config.toml
num_hidden_layers = 11
hidden_size = 256
n_experts = 16
experts_per_token = 1
d_expert = 672
d_shared_expert = 0
hidden_act = "squared_relu"
moe_layers = [0, 1, 2, 3, 4, 5, 6, 7, 8, 9, 10]
router_score = "softmax"
normalize_top_k = false
routed_scale = 1.0
balance_loss = 0.000605
balance_bias = true
init_std_router = 0.00721
lr_router = 0.00137
num_attention_heads = 2
num_key_value_heads = 2
head_dim = 128
vocab_size = 8192
norm = "rmsnorm"
norm_place = "pre"
norm_eps = 1e-06
positions = "rope"
rope_theta = 2820.0
rope_fraction = 1.0
qk_norm = true
attn_scale = 0.13
tie_word_embeddings = false
parallel_block = false
extras = ["capped logits"]
init = "trunc"
init_std_qkv = 0.0339
init_std_o = 0.0339
init_std_up = 0.0339
init_std_down = 0.0
optimizer = "adamw"
learning_rate = 0.00165
lr_mult_qkv = 0.5
lr_mult_up = 1.31
beta1 = 0.9
beta2 = 0.95
lr_head = 0.0108
warmup_steps = 544
schedule = "wsd"
decay_fraction = 0.684
decay_shape = "linear"
final_lr_fraction = 0.05
batch_tokens = 65536
max_seq_len = 512
doc_mask = true
train_tokens = 603900000
max_steps = 9215
dataset = "wikipedia_en"
Below are experts of layer 7 (counted from 0) of a mixture-of-experts language model. Rows are named router (the router's row for the expert), up (a neuron's input weights, with its number), down (a neuron's output weights, with its number) and show model dimensions 0-127. Each number is 500 + 40 x the weight over its row's rms, rounded and kept within 0 to 999. Numbers have three digits each.
After each expert's rows: "comes after" lists some tokens at least twice as common just before its tokens as in all text; "raises" lists some tokens whose logits its average output raises strongly, later layers aside. This comes from a sample of Wikipedia text that the model never trained on. Tokens count by the router's weight.

# expert 7
router:522567513512496466506458493497584458509466463548546441484529533466539560459475549503521535491550448463499564514506500492527494539562512456545466438491485434398493527537437527480483409508596534534488452500550474580501507440428507495466457443500498415445506530460523514535520485494492559537465560557510437491554577479484479463418505558400509513494543537530514514435532456438464495544488
up1:527453454491493481504565522544550513475498520502495543493481490545572462552521531468488479539448487498469463527511539512488421477524531426569469504383503521464505513492482615523448554552496463502521472501526596477507531417490444509444423480480499502504437517465493496445511496506515495432513447423496485453520436454510517408512572549562461472536469535449471495486539455488455507489562
down1:487505477473441515500517483432445508528528512534517518457398464509464503573587547457501470511470549503518559487518533474472442517487493484542446451484449509572523493521552505490531571517468554451508525462559571489483434505562609428442467478491427491505491515628495447453428570469502508491491482546575481512519491489479544482536489430474565472538494429457454475509505520444440482551513
up2:553450422449533507509592576468487492525461477483505497497545478506536471563512464540411499473493533519552514552566519536495530503497483458449479521459500505540538492452518520499504597558563492510507476498506511571549456570509484532519601452509504535544482558515503537548513547493550531541423472500385469419547482511574570549490475504521476476565521505477420468490492562486487566486540
down2:479513475503519509495533576537468506467539473479449455496545561426490506453513499463445549513514490512506402468526469525452489461511480550436576509547484491530537461476477473411525506500530474493576491474504534520468568464482475505473455495490517511509540480623484478510553484448501509434588486450518544557543496485515421444480528492492534477428451549484478493520494542476496501548518
up3:532484538493499527452505482405543486530503441395476502492445501443420505517524526457514438507526439519488464470413485523495435475522509504513466528524520416545458470543444572485522494477519514556487534419516479499486553532491501497503590556464531516520499592464436484502496568506521504493508514499473472495506439465532472523527446534509428459526579441527520523484434518541521482472412
down3:549502524503508475509526474468515477416564462598562448450546484449457488481494457531500513478562469444475541465475470533540593460430511520536467511523423479551525556515524441449475404404487553477499473541551534442447550539450497521513430499500537482504481427499500483554549501547480532561489454490474577470528570519504529513445481479505430503447533475517522489514533501431541532533485
up4:456440506523494460499484496478386486447474495510595546561448433447508512496492478457510546499486460455451511438520495535548451456507476457413471490442500496527500555487505455483488437470510540528567506501531571460502465456524509545520547518513489512509524461515461463478447385534501533519534391480445498505561456581442425526453528507562518526584484444489557556486521513505511507495538
down4:559474475457412457483448534463468537521427442559483514485541461453494413537536464495507534490464583452478531497565568541550481514420461472468472610493538514518539524484508430533513549478461448505480436555504519461525492523578486440535423521411531534533548466463453562451456582524512476524534427511494475542407502479499506475540502549520475507470597533498462549521460443516467511496509
up5:486517497523501530482508476413455461478462530482570507423514502477500484447512456487585498524526454533504451530431510467563568499495527561503468606521458529459444489542488483426516459507476455521480517519456512500535508559469511494506467602507483409466484525504487485491481512445526476585524550517465526471537559452508557555499499502530458460506529461460472466459535488473487533536529
down5:472521515481479556509441534575490501501469498469450496579488546504519520577555581475516480561469515500595518472538446508442474526468548467580469429552572493521498497512516511557446481556511439519521544431531462493459518510510562490433514419534502495550535528427470573446527520499494488526532465512518428533530479422517527462518474520531487477495549466518565498467535501524475453611501
up6:518498443428530470538464504446474501512506448388438480498517488473449463468477516570502511487484516488529511486473407452513445534508493519454456490389520437469524493537529432530502485475488457524464464509539497512491526471499545591477480529477536479555499508486485462475472498510533493439554501429493495463465505504488433455468508493544477474474478501450485492599505543497452524501521
down6:458562544511497493500503547513407524487537517547497494544454524472456478477472538482436461480471522462492476512479520454551469474548534493550522481557425472471469512478482482503515495559463496495580424497535483457529533545431551503490519527449469582503564464454531523552491520498542540446475475534413466568532517562534473530523453487518524557537493516489491405436508527445448539538530
up7:505531505503535465525537451456566562496501485508424502538475535538464513451564538515473504462493495548489564549509414520539452472499432462481531569488387477497529557497461512487549483534531468549436498454539523517483522534422612508519448440490521521530456545481436523564546511566527470555549513480448462451555487511524477491473584501477534534515607433530506449493501490466530528508499
down7:508538493555509508540504538563577513525490492468525526428497553546510520546427455500592583489489473537460509508513488458441506498498509529498450520506494541495463392539518522525477505511544542479539434419445463483485462479558427476482525467494517524563503552540527482507477486535550476573514485489546479483524542521534513505463500492460510538465453614485420563498433559507475476472416
comes after: " |", ":", "-", " of", "|", " by"
raises: "---|---|---|---|", "ulation", "Scientific", "ological"

# expert 10
router:526494513529515536510540468456467475504514479558465479500443528525455508593413508495503437482526430526486526478488573570435525570463438527436573455479535429513521520414517469529470546442423529547412419452524504501458459524478502535453444512518448453527491509480483528500497541533487479469525440481501525508496558488505435523565475514438530493484486552524494474487488527497472506534489
up1:453503500422485510521539496498464615449468488494451504437512495467494494544532507507561560544510501499472462488531431452480454466540493560480545435565481505548397533505521521522482590536449430436484543591468544520478485545563560519481528532569465577540468488492438547462464526518505486513477514364500492497475509526487535409478506439481506493578531470502485502463476498535501537503500
down1:501518398506492477504507464456492517489489492492488483485493474501466467514509543501443517497498446487433514531515519411577490458567606490522456420463499474405484533491487529483551463453467554513507416526561529475564437387488416501530470492464495513455542501408451455477436401494444526546455483515524515461535418472425487482549500526471490504500531498491546523436501444390483536530566
up2:400497504490453457539479500490455483465506464486540487469571459528504543488467473508455523516499560560483475522543516517473592468536499533555518489529517572486521462483466450495459420520445515536458542556467511526544523481463464559483483530457499510500550514425580579503465508536485530401442453467472463487564524471474486511486610547448442449596419432483469593496498498446541490508481
down2:456469594513471508519523487486455524537520500484531467531531503494581508521437472522517477492473559498524491565462540499506486477469449450501488475472520469461472423523525528491523471485496609444487488504477482560524519507422396540559555516501471496491484494549475488477523526512515490534511489424518582501457485517484471504493476505513617532432586547503485461553475464548540551400467
up3:514491504401544510576568533484503477548477510524469577433527475498439484496476457518530460512502531516498531513610467525472551503570485441488468476498491575501563516503471519525402514593494497534461483469551484503403473486501568493483500482507449452533424512538541542497532515511467484444494473413465437460448549537476551506479536454499424458481547470548464497521535440470527496528565
down3:490533480509573506531481473517590463526453499474583434538476504523575533504459533477487491487460448480516506505476540505548526516500494503468544434544447463509528549495522391471547524528517456477560493543581482507610490464536467509493556422469529586434515482560509477512479540424514547576505541458551535533530510542503541451516547492483575530449529520568486563472533453443544585483509
up4:503446442519517413554542487457476453483575497550509476487458498551552524578504519501421484508513499430506553494435500539562441593522483494489519478495533540500490488449469557516507459546409477550489440454489574446522491493470528529506477514445478467580506475551487526541512522561473518395511476534463527464536522524591437498498440513451496509428434468482554521505521532535538542511506
down4:564560528438504492508530523511509448504461482522513510481508503509509469456487539527550534481493500515484480502501556491518453550488651567426497504495468449477530463474507465492470472529530508545469487457537546470442497484567547488491502443526468597520488453447612571546479493466461548578475498532472540529539395468532461450435568532545502518516497532515473507532454558486540490554532
up5:523421442506541458469545488470495538530505478473555438454548414454495479497479466459531515538460489502491542457482492484491527491456474518482479543513537500491480527486507585519488398414500511507475477480460552512508498488475612566473540522469439500526489460487465603514462522443523462483534476513495554565517504479457523556556504516521485565586438552449496486561465489448462484481522
down5:544535477427507544458478473507484569540537490412493511500513477559478571505548465469558498569503497528525497433541552484469462505440580462489482587525493511557532472594520480597514479539462518471516456478492494535499539512523574447460545491563444523515472497480502525524438512461532572608568543516406557527504516541465497477525497510497549624494474497477506503554496504474516521512492
up6:552487373542528531504487519569520476526585499557530471518557528436445504515517511469489445430451452525523583478553508468503491450509505542486537545455534475534501582511495482456441515529513518473536547511469559395601501480464461468560491549484479506475527459556492472421526506523593484547495460543472500527501523517470496554551485489494537484593432442528515486459542500483468536504485
down6:481481534503573589531509509416465452563466488490479493452498577512445573502457530512441500527408456503576498543509522476485566522464504485489502485431549521450507472525418472478510509453394548534480437425457532455511564506501449532509488473445509544483467458490514516469491514416523498497519514531492467435510501420573490490528445526511561549482461445419533536485581496416481490493500
up7:533479490551480521458562500565569568548536492519518509497492449449508447451525488579565580463505509488515530505507477581493538536501529513541391461519521510471509483482520521484523503576525560444493460496436520521559511476497445494499481391583549501513531518557461531508514480498476486451497436470483440519490526485553552484531505578513567521458501469556463482485459505516475525534439
down7:565498515546598440503546457464464512526499504450477496448442531533484452510517463422520510510474436485525470482555518515394558486491463504473520550513469500488461520488511520441550474482499458534511427508493543547498615389487464512553479494518523532476490453472512472460454570470444491490465513467454531603479479502450503486541488460524428529550540539541523450507485496495513513455470
comes after: "9", "0", "1", "8", "3", "2"
raises: "5", "7", "2", "6", "3", "4"

# expert 5
router:547565475510467507419538512523420509557567452472543466543441527428466545451500461534538509532443546496482496563480475483504519456463489501521508522544560492509570509563476544521467508551473545510503493469551554564512484513539476623519446563467550571515504492534540497566434523490496532532549411485455512535516499523465578478508443515425546488472476562445459486492483544553545493466471
up1:477393567465509525492497540489601572573490460533485535501459543445525514487449470490483538563515535591450568532553487564419456515530441432456416504476483569522562532471500613520405469436490467476508477530468494521486568446505498463522459461472553535484500594494497527522544558465494501509524492444504519436542440519470492452501487487441454468508563460449517504560497495461524487492473
down1:486551548467477446434481465497449505435467472474453440515557476530530503475471477536537490454470516496464474434480497449491416589503515517496556477470509507483370495525444416465536477511563511550521511501492510562516488523539559498500543464439514487512516482538547465538546531568434455558539527475467533488453517511525538535532412473499605536569481529511456498560540418541516514571529
up2:472464476459482463538453536434496509435503484407529500472473494460436487498460494555522472491486475477511500481536436505487501477560536449514441484503469489527421550538496527485481498453448531506527544533532496504544540450473521478490491544491403449498515514431509473570568473412508537509485474457539447529437448616544522479577556453482534409481498398487478561510568445470408497574495
down2:500477521459499479428498477428463486496475523502479541472533494430500501453602488428460501487449495451526485472510515489540459497559605484492577515495404556467500563502465451453505439489510496545432536470451588491496499481486539476549475510577588472484535517511524512449430548558530455489495484529488548451522479451507528466469531507489485500527476474591534502512492454449542486456489
up3:478510459573594508505526507550520422386397487475458487462469462519456538535457514490534469458482506489462483508499456513420530493472594523436520484447529559445453487486423457513509507551508488514516485554498518530461528536528463522425508556464537476505563513498462445440492482488508376533475545478488510482560535448575486542471492501520496539460525600507489442489472480533505463499455
down3:553450539436535517518537519507480488443484505531488471556488552499487446463457460537444554487520545525512567417510573525526462525453488503523491578506521447535559428489507509547488527456386554538517498520548514573450458560459521471522502523536517516543469482470526537436496474480503552502528492439503530514440505480489473495488449573508498458570513522426520498543563445495479495491528
up4:424498466524492428475451535467470537528548483451467506442511568534548473531580549491548442471450489546463499576469436482519486452489526440535478483463543420444501487526482556442482464524496487474517529449542519457505521602457550518466485502499574477541509538481475469599486514524592465505460540481494492461661455526536489492496474466493497494547507477501478552500492483593540476505481
down4:531527570522527511503510504518477429476509519541497502486462468454504467504520445454516569575476462375520430534596536439473524436411513471466473488467464497500476406517492459529512513556468458509495428515493581545392565413469482499544478543474476496486457419487482509460456468520486546502550496396494484577547462479421527487492521488506436570551492461486487510471443513517519429439497
up5:496495487450530517554521605422476522465546548598520499522577495497479593541436487443461541446517543384454464517546550534525505544510542618484512508578456515552438487483549479514556510508532491484516558541480508494455460509442522518543539479482475538471532466436500599530508458562515502457478506509511544473479449521502548472528480498489441464503493506494511554485472475535536506507537
down5:429434459469516483502413454576550497586471505419495478523499516569486537454561594490475478419471536484525505522453501486482463493597545438465418442499534459434528512563468525484443553524534484562522487474456448488546569542476524478516518514432522485495442569486536488495512468502529482538464538445513493514516438441570492542459492471546514525556500470501508572522440474521564486546522
up6:536503416484508557520439438445487451451530578492490540456509496514505533496502564423510562463525544562476493468514460459526542415485479567506502477514515546539524505495520464516490549524464508454488587544539465560475537506464444530489487523470523460576420532573546435503499452511459428475515477447527471461489458575485397542464537408475529437479517480537488528510452505504459572507558
down6:459537529459508512558443430489480453501510549489546442538482546554495562454516588472540508513494471555503556501542512535531524506460488472483434497447506537452573554562471601526454598548493478537439451413506508511482411485516529505462431485500489470508541514497465433501494481536475491517459443536521517480520502493504470475530551458475474465506462463546450474561461490586435445541469
up7:475505511479476491458523442482542505523521571560528511463479458559571493497411532463422462505470544470514471550532451547501503504531515537503485517479454524466482486513544493482558465446481536556483513503493464436573539438477476529537517466483561489485512518491529471534483485579522472488417527435478496502602519521487502567440475542487462508474508503509484468479528443484524456489485
down7:495524468517558504538497566439484490479524483513457492547521491460525452519514508518482491512505461459475478459477504528570569477499530509615540597505512553553488371437555586502488430533510522492492557489500513538476492426468487521571496485533499522469517487472495490489484516509505466432560520457475574505452554508441515519461456453434501519516526438439477506491551472549415528497532
comes after: "1", " ", "2", "3", "–", "0"
raises: ",", "2", "8", "1", "5", " "

# expert 12
router:460455481541582496494521451412575433501541541470511458464456468469458460471550437488481465577510491442512480458430457491424528502478530538458496539517451486567473463523540487453480526527557537501491492492484495448466479498507478500534512538498495497441554436493501579429455473486501456432504492452566470482542500531502564515444456502515469503451489480529522542592510531554493465472480
up0:455489526496477473494545452472472492598475436458442475449498469539549506475495501524548525501453457546520476575467460520510451528490500490529496507461526446505502548482454484475517544443563534441499502486488508617538508530505565472481555480477567498530522509478446465481482532487535451496452526473484517445424571476518403540529564528495513535563530409547495497399497551420525548484455
down0:476415492517456486539431477497478564463457458443568492535472508464483563485524448546489472512526575455497459508604579444446498446528433496458473473516527538535517523536564526517587562497537550439487520447453449526539534579558538515535499512515510571532466536509577470544475482531492598471504439554511484551493458510476452515424487465523546535477438531491536512437462514496505483433521
up1:538558488538537431517539457524473466449496518526436503487502516480539492436536488460569480471431527503483456565489480640473521557505520490471499528503476473483514487420512467492514526481574528488466462409486553552496525525474446480544492453455539502463521525467495415525448527501565462542507540504491475522514491575497448472471520371502507528472509461501426507588544469542509530589439
down1:483426434490528488508521516459478504458495466489480554490471496479503539499519393463543503543523506488477514563494460510459560507506493517454534569500488506553455470491570505398487533480537499537510484525474477429530503473493500495546450570573534472497540488507526509409518519480564480484504502465501538506499480449494472525525494501457595491510468444478491480463574522495489478468456
up2:543466459546541579430485557490463479480473466538516542569479508507483481549507493497409538515532477487493478543490498498539456477502423537508460535500509529492510527456527522532518530552523585478514547530538466466489571424413479488522524500513563453501470505555498492523494451478474572490453473541497485574563493477486450577486526441446485521523456551489524457445496456524424651501555
down2:539469480503501497545498491565498495464421487505460472534486483452534494473468516486454499513461401513521436478479518492438487584428470528507428489568507506497427490522519558534526499433530488510498486556461536518503449597573515520486604504488521499571497495481529498637543486521471512510511468488449498402495466507514494464564492547504533590472404573500420430455484532526410484503490
up3:481495503499428529578494541591480492550493547465534517490571503484464469539456433514529479459474438486525491507473464496434422551494512543569415483456520416494485490569489600483542520476511550504521558421492479534480487457553501471546543462514497459520505505528416590507524483433445472518518475479529486512470549485488533510472499540519494549404521489482460470466491541549451494535437
down3:526399518539494447497422466539550561466529481458525511593453483517513600507465428487598476516437509477523548514458554496473516468425438472564496465395422487515518520446523451489517502440553521493410480553541521492491471484484550438524496537436497511502505467523506473460500444456408502520512462543457505539509548526498463513462498435445478480511525499465445561521529496461520452434578
up4:438491529457466513539508515500453522459577560443499490528529483481438501526571507495484520491567546520467492559491475485490444529578597409520501456480517475559504517471472498490408526438478529471512470437555535559515493390542470500513531483500500507507500629527542550528458496487446466536470470460449416470481430490524512527502426450535513482447517472476494446531427529547516475483519
down4:618483462537517437449455502441507537463540458494505457476547525423602486513512499522494516489571492488462598443515530472478475547468457483465517459518496511506481526494494540451464530511507464471545466448447422488459470448548456472509552514455537557481486515477497504511469531525447563508521513418516500536548535539506494495506446524466475509454428553530457504493496483512502506430483
up5:501543459449469579495498476552522524519467446506464555483485539502539428490538525509501568505524544505508468467474488506509508459531559532457488415469488548533501505492509473510423497537480432482487519510502533496482548449538479440475477482442579506455476555498512467539534404533435532541495514551526510487558558495544555473493496496508472523557498503512540488501492483533449539459470
down5:425510506490490452563482438488499467505495487500502531492477534518467453414452509489465539416498513503477487576448540514534545593509480457516496510442397492484426478489530508457554500464509432480418488502440458524493463512450438473482425445448411550497590508519482495449489486492540496487456518474441508486486563513478528484479507530493480526506459395568503531542518528488567518537524
up6:543571512497528559522435476503498471416536487514525505460482517499463495481474529483559455473489548490471510468476560564485487421535517511475476458478505473530483503453444526441434464579494506519489483582439484517467516545534500396419490589463508501511512513542489444533514496532471440556510526493473538562533551447482469587476518506522470481579596461509527476450513569500439504567496
down6:522489538547438532451496474532467531525467568438479442435626513490461488502467496551487530438468500472475482504553521503527450534443451545518544471494517520501492469530562429551495551488492529428509502531460448505464526514509507504543555472461447515481451549469535513475460513563524479492505533509549527449483506485496548462544435491563436537488441533497510543548537519507540507457503
comes after: ".", "\n", "==", ")", " =", " =="
raises: "\n", " Other", " The"

# expert 9
router:478406563492566487510409542477483451487504482457466556438484550549462519540595536525506446449502516449536509544469564423536421541551502554430466525536465485521469524480502499518549531469507518479540455486447444513549501480589511419541568507538490542514469551470462555507473499535518562513483455508439491434535482520547411521549446519489494458506456498536549520533466529516451460454478
up1:579532482585474540452506563479567466549468523482466512489480494530551509520449452523427514487378486542576519504554455512517485504445474531478472475529457508479513574553480505464503505544509499541552537573527503513547525535512506546555506569512550531620465500464519523539417538488529528446410530509508521501492500555468505491559567522445465453534491519534438512481481525518453519480516
down1:511467538487513456521469498519531475473493550479573491474537487509489558600538529479431480529550548542506496521476553469510523522525554457500512464521486485438482471500525467528505514437508481451431507465458404476543512445532509512520587456501522489444451466508479510477478545488559424567545393502464501526452558466569523523456486533596511534394454545471567533573465565482443576527510
up2:516495456484476487509515492485507533490498514511439445442523522474547347530552445478546486529501576504488576482467504510474524463535562519498554525518551452537492497497468463567512514527473498502462564543493503472479503512434436451476470532505482492463514428468481477487538543518570470393468521476475502535540496453464495420485522478530475582474552494420451419541500431531510515560540
down2:531515528555482547454468503518516501513545430601467491524466513521500511474480577571526543508492499539534497559445431412526467605466475516477434484420489482480515548516542435445485477523457536518435499506515473560479517545517565534419514453493478476438462527531465457468514450479482539503483479523550461544501535435493452469532530440435527524542571524527522464512488479510527451421512
up3:473504463485547411472561502516449497472491553454552548542470531538501458408483501554475553491511523496471435495509401528497427461492534456514523522462477485494539503570542512522503434592504554530498493526533590496452535485481526543550503441455510543514532513501576463508492492488453463469498525478429486513542499478426462430492540470539487543523440467474513533536460520460552522571411
down3:538482482490506584518550497567530499474552461447492417471467483528515549514424523432455554464462468477476520504515470549440473518503488533570557533537445554533549514534467415559426513501474429501513510550500466468513543502425472531521476460535573548505433446568542509453531504439512474516481524485548465528512541528460467493471465442461517446592473507426451535548520513501461492484525
up4:426441482440510449513480486561465583461534431558507484553442591491489555546572584473506531498514498501473473514465498478520501494475530377510494495504446504456465559455553485527467539503560506480490560499517586465487453424484477536566474526546501558444467493511495537488478500536544477564514440462478443475529454484415543468466549481521442502506503490498525460565456548481493546483468
down4:515540455511479542480487524416491489497532483540563535597527546482432486527489474439520483515547494477533456460473572500502500482484454512516559501479521509500503531495516555422448521493524507607497546541528538488473482484470446535527533514562449528453549503490448568527526478537497525543597533500537508504585493574490460462482554402503540536490420420491499447473475475536422465459422
up5:591543451473523522532469528540607493526466496475529510462486507492549500547465498497567525460435474524559507536543513525543551524529489499517474439455533592534456592529588497477523503518494539526470527528502478482628485492467491489537479441513516503510363566502477490429417412499535491438478504503466483444493416527480496489503594493498492482499408546552462544492495453519549515583505
down5:491544551508518525562529462434496524578415584540516490512563526543462526554498490461507470539516561494447494512402540406487550490440462495536518551506464516496480443512530482509468491523451573543504470474581488447497469516504469513554478533552549509490525539481399547506522469476426531521520475560512543522448503494412483512547433528559518461423536491502569469519460490500427581508488
up6:420479472509486484581458502524495556511470486471545469515478505515459487493430488530605523466525561536474580479531448525471545524570518541491497494455499496549485617543558476512534514503486435484446559510459500400420484514501491515511411425531459521517510504461551511478519520524471432553526518459492504556489551470488514552556521446491478498587510526499498489526450519530457496498515
down6:529507466476521493535546496433528518457506528506586461490514509454464488510445454504443551543480449503554512514563563551501467534446475432488494504506540492496541422574502514446437449476499538553487513398501501457562537467483537443505568519510547567577494522521555492473435522518464513518455479560498497487564448530498495505438451497501473523496485565471505561532530522492477519522546
up7:486558506510548474460592427504569446526550532485474473474537503481488483502583557518494531506439508527530470619473489484506499514552526478505467512455529433530516423565556470482540491585509514582537534445534458424517526505436587523573475495441621474478492556469462421483493469524528524543530553479470517490518462520411432538444478483494442473527512462472416465477489508425442497552513
down7:523486426449489515501469523485474527510473467452490482483530538498469470459480460539540564458463519500434492462420520427559453459444484463521508481510498513457531554498463558473408490512472548512503403445547514468519482465452453502456483477421476430515544506489478454506600462542499550513472529469501606460440492484515549516490570524526535555465539477507550504549483580469504508443515
comes after: " ", "-", " (", " \"", " the", ":"
raises: "all", "ić", "itch", "ut"

# expert 1
router:532416497568521510439489462543482500461445575551443479417441469526487457518462467463508506472471553604510500456492532519539527459468453507610522538517517533510526427529522489491586519494519482554485469535470539513440528537507463430575500571498476513462534519482483469473436530556437521544509480481463483492441505489504535384428533502524495552472499543497501495495484457534527529464518
up1:547463506452530509488474508546499527491531517485460503577478576509450566524502443511460529479506454488546545571499519500558471549515507491471488565384501417509484510473477477476488507505536506504543564492479584457516506486506592568427498418537566533526499491458470508552455480514529535519460507555506586477485545467506449570543495486489517497496492532473512502488471493468508523445529
down1:488527548520478497580525526384534443486506484527531501528539526514506555490518491517462499462451441463470453496503520549576489534495509475448590534504503460551463522571496508567533497504432409446504585453497550529476522425465545559493527508504524459447502459507466514466479476553472474559511491576490541539509470560505525581464523484515475520501508550491528523484583441547525554531484
up2:363474474494585470567491528450467453502558483527480537568463499488556607538500502552524388474465528507513498547542528575520508396527469499423512492422530481563406553526492517497500588526548476495481467515488509503486406472528536465517497470568447566494473550462533505530488462499485516494517480466520485436527402482538532486517483493496472502555553510486486478447546505427527574595486
down2:485524452426500449457494429498441471472475473574501474400509519547489552428497529508472533513437526576517481545512511460518507526485461509502456487500516515464463493450584435458531490538454511472496504510460509470456468495497520506477442503565489551494546439519497544500516504498517507461577555492502441549543504557491499506485556491430519498497525501443497485469487553531437574433463
up3:442465455461517487476479506539494450555495542474476580485450466519574500552534509510457406587473518510492449471531512476497531428550557465503483455492509449490453548550535481535516571499465529472493480483504409478492441471585475512548560509504475533526527510536514541492475492520467504487496483464466410388526520424513507467438467543502496540473487473543519417467439518554506498585480
down3:572564442471484523567578422412469537483489464489460543491498525546464452440443476531506472489527545569575484547455465474488479488558528478462505484545545486534497440509484470413514471460554448466540534481513497551502511543485533468532541503535528437501525501471456460507529491512501543551447543564503542434502451455511557489535507463481497472505504598525499519510551520513531579476487
up4:497498590436512459529480451506486538512443488506488547528530482470491516531473546481493497513633485514525547503557470503482423472570445499525491521448510494429543490507474613503514468448593538445517519530550516529459455497573537466452422459488475476483502485497494491569571525496591457470532523491587454506493588494506481490506474564493527509483539459519505535461519511505436424490478
down4:529508423447510472508423474450502525478492491520542498482532480498557521504521541490496530571568481503494442552500465491430460506489529544436429539483447462491501521489598538446564496533554534566475437559520508486469447483489482512544474576449487509494531447475470530505454493474395560569498440465502580546490498579471546540588419468433573569510481499445487517480445492481447558517488
up5:492499510488508525524489464501527481498502549474563572480529544431461527456478470518570518515533512520560535565489428537466539510487544546575469535419523415463456507570457533495483542467507517482479494532614474453468432498514496588501524455475454469489552500452506527563484482446467545493490525555516499580511497569501528489458572427464536491522518539473460532529457555439474470536476
down5:560540505495513566479506553486478577500438524458448453548452472490495505488554459512446492400443522430514433577513447445559502485490542534523584495449442487543493410468482549542446493488516514488489511472581595479503488500505517477536540455500530510522498459513497521542535518497503514448513505481418514542461457554427470483537482566442455565477508553520492520543528442530536546421553
up6:420520513458516502530489493593550515521538511514555564487504458516514508504498449528559514476526531479523483458463453474500517538475495530508460450501550471488512506501494531480498465471540506520435499442463458484498513535528462528471456515471542501535555494468528524479528423511488401476538492420491454564556452496469544605532513501503555541494457459469468533497526540599377558502524
down6:532468525477499492493510499553483569438506505545507480540480533531523508543523492490559485521483564484462476484478525505523485496396509543505444533505478461502515525493534487485520501471563457447534499521517541526556466490495595539467541497494513474551406529588532450485583505495552581511496504503469466560538549500468458488523519593564464493557448462524528457513485530534522479567451
up7:535522544561494517571438535504493442454479484468474502559504529513496486481453595564525444461497576474439439450442550428486453452465500490475530504466449532511480495465502507416521401474426508428576548460489465567486554486461494410467394474465485459508494458507431488493501524443544513500514540488488500607468489528474524585537493514454451555497502499554484473504583495555429537522508
down7:519494444523555508451524515516471547505508532537455456457551427479471455498536471467445508555562461499470541440500441499550477506495536486477449499566449572544518479495546475547499522534500441502521453508437597457476465498551501499586500529499528552489478470556522497399529514521488545454502501509498539410506533532513527496413531422577507469498443462442593555514567523523506425514542
comes after: ",", "s", " he", " it", " It", " He"
raises: " a", " ", " the", " an", " con"